Weights of a small mixture-of-experts language model, trained from scratch on English Wikipedia: a shared expert of 256 neurons.
Below are experts of layer 5 (counted from 0) of a mixture-of-experts language model. Rows are named router (the router's row for the expert) and show model dimensions 0-95. Each number is 128 + 32 x the weight over its row's rms, rounded and kept within 0 to 255. Numbers have three digits each.
Before each expert's rows: a language model's description of what the expert responds to. This comes from a sample of Wikipedia text that the model never trained on.

# expert 52
Description: Name-final endings
router:162183168139155103118099070132115108091143165158127100159113104152154173071135076124107090148093113171109126110177131118113091161167112087152081129098100169132152153160139127093126156125106152167135191161044101068120192135110083141096122125109107154076066102144072129115157090127072105129

# expert 34
Description: Name-internal fragments
router:110114134123090111123103206097113107156176143111153121111133106147143103142164129141177133140104142090168153108160159152054133192088122140157116077133142095133129091163169140109213158100120140106117111160120088170099145102069148087164126062144177143064070158135132052157096140104096126148

# expert 50
Description: Word-final endings
router:116126131099135114141069054130106137037166132132127182176181105118138195113135071102114173128167107130167146149172138113145108145079163075102124140118137130146114110165213128191176161115125114130127147185085091112130177147102167138107117132136154155108163166075093139111109130138163113175

# expert 22
Description: Media and organization nouns
router:135194106141173150066174090177189108119141170160141108139098092131111097117151153174122099119062113114147094162134149168157125103137129114116059135129121125160147129118107182110089096140167132166137111122119138136119102152175109104118213058083140039128089105161142119162130172185114114105

# expert 6
Description: Auxiliary and copular verbs
router:132140155116129089157076108095121197091096099165163115114076139157148162134099136225118092096173155113086151063091115169145084077167131140121119143096147106140148125116106076132113067161113131106163097140202158127120150169141137175100101177130132127150186161163111155108082150080104124118

# expert 47
Description: Month names and date frames
router:089135092143170167110113166165173128171153140184136105172133073145154149124128143105124093128129109165131152174087104124109150107113128172150200137189159075109209133109210119126148153096144095091088105118141171164117089188125181105109142183142106073101151134130125157093160109142090098157

# expert 58
Description: Prepositions after verbs
router:117129106079140172132102124125129233108157146097148106102075104062161067099144134108122094136143164119153142094127095102118178085155123171146110123170111087091183164142144070147099109187153070161183166078159152112095092159153120180137101140160173117146109136103086159126154113109122106132

# expert 42
Description: Commas and clause punctuation
router:125154168113107140084083084163152179078165148112163136167109135136108106096172078103153088126134097115151150143159180138170090150121154089103136089104140082032130152118174148113140118140122137129167133171105147127099164121092096119062152082125041179119176134122115181143117094089130172163

# expert 8
Description: Name-final nouns, table pipes
router:151159169144144141108160120167171130150114164129104088142184099089170078139109109197125079161119085117097064140128122130131066110147101098113119193117148095131144142109157198128085124148111140161183115087114140149201132148120124084093134139152036150082095149193147112113104091128169118123

# expert 20
Description: Non-Latin bytes, slashes
router:124130167150055156156106171175091121089136101131079126105158132062151142124150110104146101161173117120068130117110155162178085149105137088150082132165116084067122132074132179133095121108088144075103089114141117150106179093182155119108093142152098119175118109167120160171196106148190129158

# expert 40
Description: Compound word parts
router:121067155104098114175153132103098161125194161129175056105115119099119086152141174117099065182172122122105152117141148091122146157098090133115084090093142163175145124098079102193114114125099138175147174140102088148102154103178124178158138089109189114107082082138131146150096170151121099165

# expert 21
Description: Sentence-final word endings
router:155123142137199120139077056111140150082133156164113168142165131092117142077135080091114172123171075106119122172167135082176148097112163059106087140150109182126111114156162130220139133134142090175167144157106076131078125149131166124099133133109153133163169103089123162142081130154132083138

# expert 23
Description: Mid-word syllables in names
router:058121133118028123097152184066109101162143136054132160126077120108063116130137131154132085139081116142090114166140089154110186125135114121133130153095115137116065081164086166101137118111079084134146120109164080158117173141125195091134081153136134109107068136138155096139113122143118109160

# expert 38
Description: Word-middle stems
router:132107145167134133151161082173113127145077128104154174147138144110093148063099107159094109120069140121112102196174107129095128131123143089132078086176124163155146077177157188132096128096174154149121101078090088095146055145088082157103100098119158097126092146166111096086147175143149159082

# expert 28
Description: Title markers and countries
router:117182169103138158102112083148116113136086141081092130139191121113125096205148052151145149115122089151189095153094154074161091147158105134137145157133141086103149106089110125107137147154125120123160093135122141141218133154112056107036116166154056101113158137153112146132115094100131108120

# expert 27
Description: Song and title words
router:139097182117153120092130103170126140099096131112171141116107137111172077125170086129135061120139146109105088192123106124112056203180141122136176156068072201148158108097155089155160142114133179120172147172159154125105094115081087154130141158125137168119084124193156142139126095139130153095

# expert 60
Description: Consonant clusters inside names
router:130112160087131127156114120146069138134134179157116138162079133113117102148120118126172117151110121134159111119185152127143150145102150088135102107091162170167153092198202176130152153058108141076103204185076108086142189094111106112120110130137173129093110141068151130100101184090119101182

# expert 39
Description: Verb and preposition completions
router:132176100095170113150082059170166179076187131110103151114106125108189132086140157127096116134113148098178123151163169118164160115142146193167090117206112168106137129193164081136074116168115154129182147108147092102116129130115069128163135127090151079145065128138111116084137138136119134149

# expert 16
Description: Mid-word fragments, abbreviations
router:200153158159146125137154199144091102092140141147128188102138091116082136133141120173102132155124181144110079108106127134065129180083118127091189093152133126151125099156108153107169121108104163142109104139088110151106187087136114098162157123102170091178119040147111127117088150045089129149

# expert 19
Description: Word-final suffixes
router:137086106149165131169146088104129130097112141129099161152192114079148137093125088135076155165169093117111112101184176102124169091038116090158094109152128156146071125173195119162173130178123118166149066166113113134096166152124135141165132091123164119139062095104134077122143150126084087113

# expert 51
Description: Name-internal syllables
router:100110117102078093153107081097086088075156127116162151143176119140108161148149078104130138116130080127108167168142153147085149135082154097156146143143114121104158072157153130163184187091141134147162169163110130123094150131091105098157134202157136147040106156088110115204095084177101105149

# expert 36
Description: Latinate word stems
router:107147083099137161153148134096110110146148117098115173158125081136090181133127143134156174146093128125082142112160156147110079084048139124094080072163147207164139113114092094150082112141105141115178105079095187178090151141141073095118161187116150104134112082125189148107123146155163146089

# expert 45
Description: Heading and label nouns
router:149120148153149118141144127118176091153168143114137110127172046146135137113127093190148141098083129176108088137151136187130126085157159189148123196093129142152169147177134180141148137115116131100105149145101141101122129095136101082146171108066090167131099086173118075232161090143091140110

# expert 24
Description: Infobox field labels
router:146109067160150155126177184120152128132172152161146138148171070157146131105113127113175119136106123070144099105092139162171122124216117187060166155093133118169149131130144127115150146099091102146112149163135122161119106175083115097167170094061074104071095116169084115139140107135069098105

# expert 43
Description: Non-Latin script bytes
router:120149175082126166129085102151128100094097115176089147127187107093164112144148078089123104144172084129100083142186075142141129156084123060142104173148128116157151155098129149100090138057115173115104121084118099089119171073116165104121096175138094122149126170151127089158198132091168160167

# expert 29
Description: Parentheses and separators
router:135105163092122165090077105136205183094145085083140174112118140182163116156161178117213120128156135098117166170090175132164094123144133136099176109096083114140146125094154149131134148145138183110119121134126148160135132178142125114113114155161059151158163099158087165161179156060137083106

# expert 18
Description: Mid-word pieces in foreign names
router:083145163142078121055070124086099124106118134183161162119175081113060168157178066141152170175135138178147172131166141168115137144078110126113130115129137084116088101118151158136157107085083108104151138147112111108128187099078078163163087158133148158115088124100084139150155158109146153174

# expert 11
Description: Prepositions after verbs
router:113150089118177171145091144166170145132103144121128119083081147077134130119177182099134112172174158080149157102126103096124124104164143203179169140165099102090133090163163077116112092182157047187175163142134116168121080154073119135126136128165122141140103118123140150133113103148087084177

# expert 0
Description: Name-final word pieces
router:113183145085151146072103073175115101086076173181139151103127145114168138169196113139132129152143107153185150122147125127145105152130100115081096155105117105121187096105166180091113137172135201088167139145106118137206166103112092110107131180157097128086151169178119119144149078094140113104

# expert 49
Description: Adjective and -ing endings
router:174129077141140072160135093166078112131166165149137114151087101144141099096137090119139089158106135173164093154106171129169121148146104112135100121093087193107137148134104155123126154107160156147162131170120128089087105111170111143179180132087119061076115127166174079096080123232146167126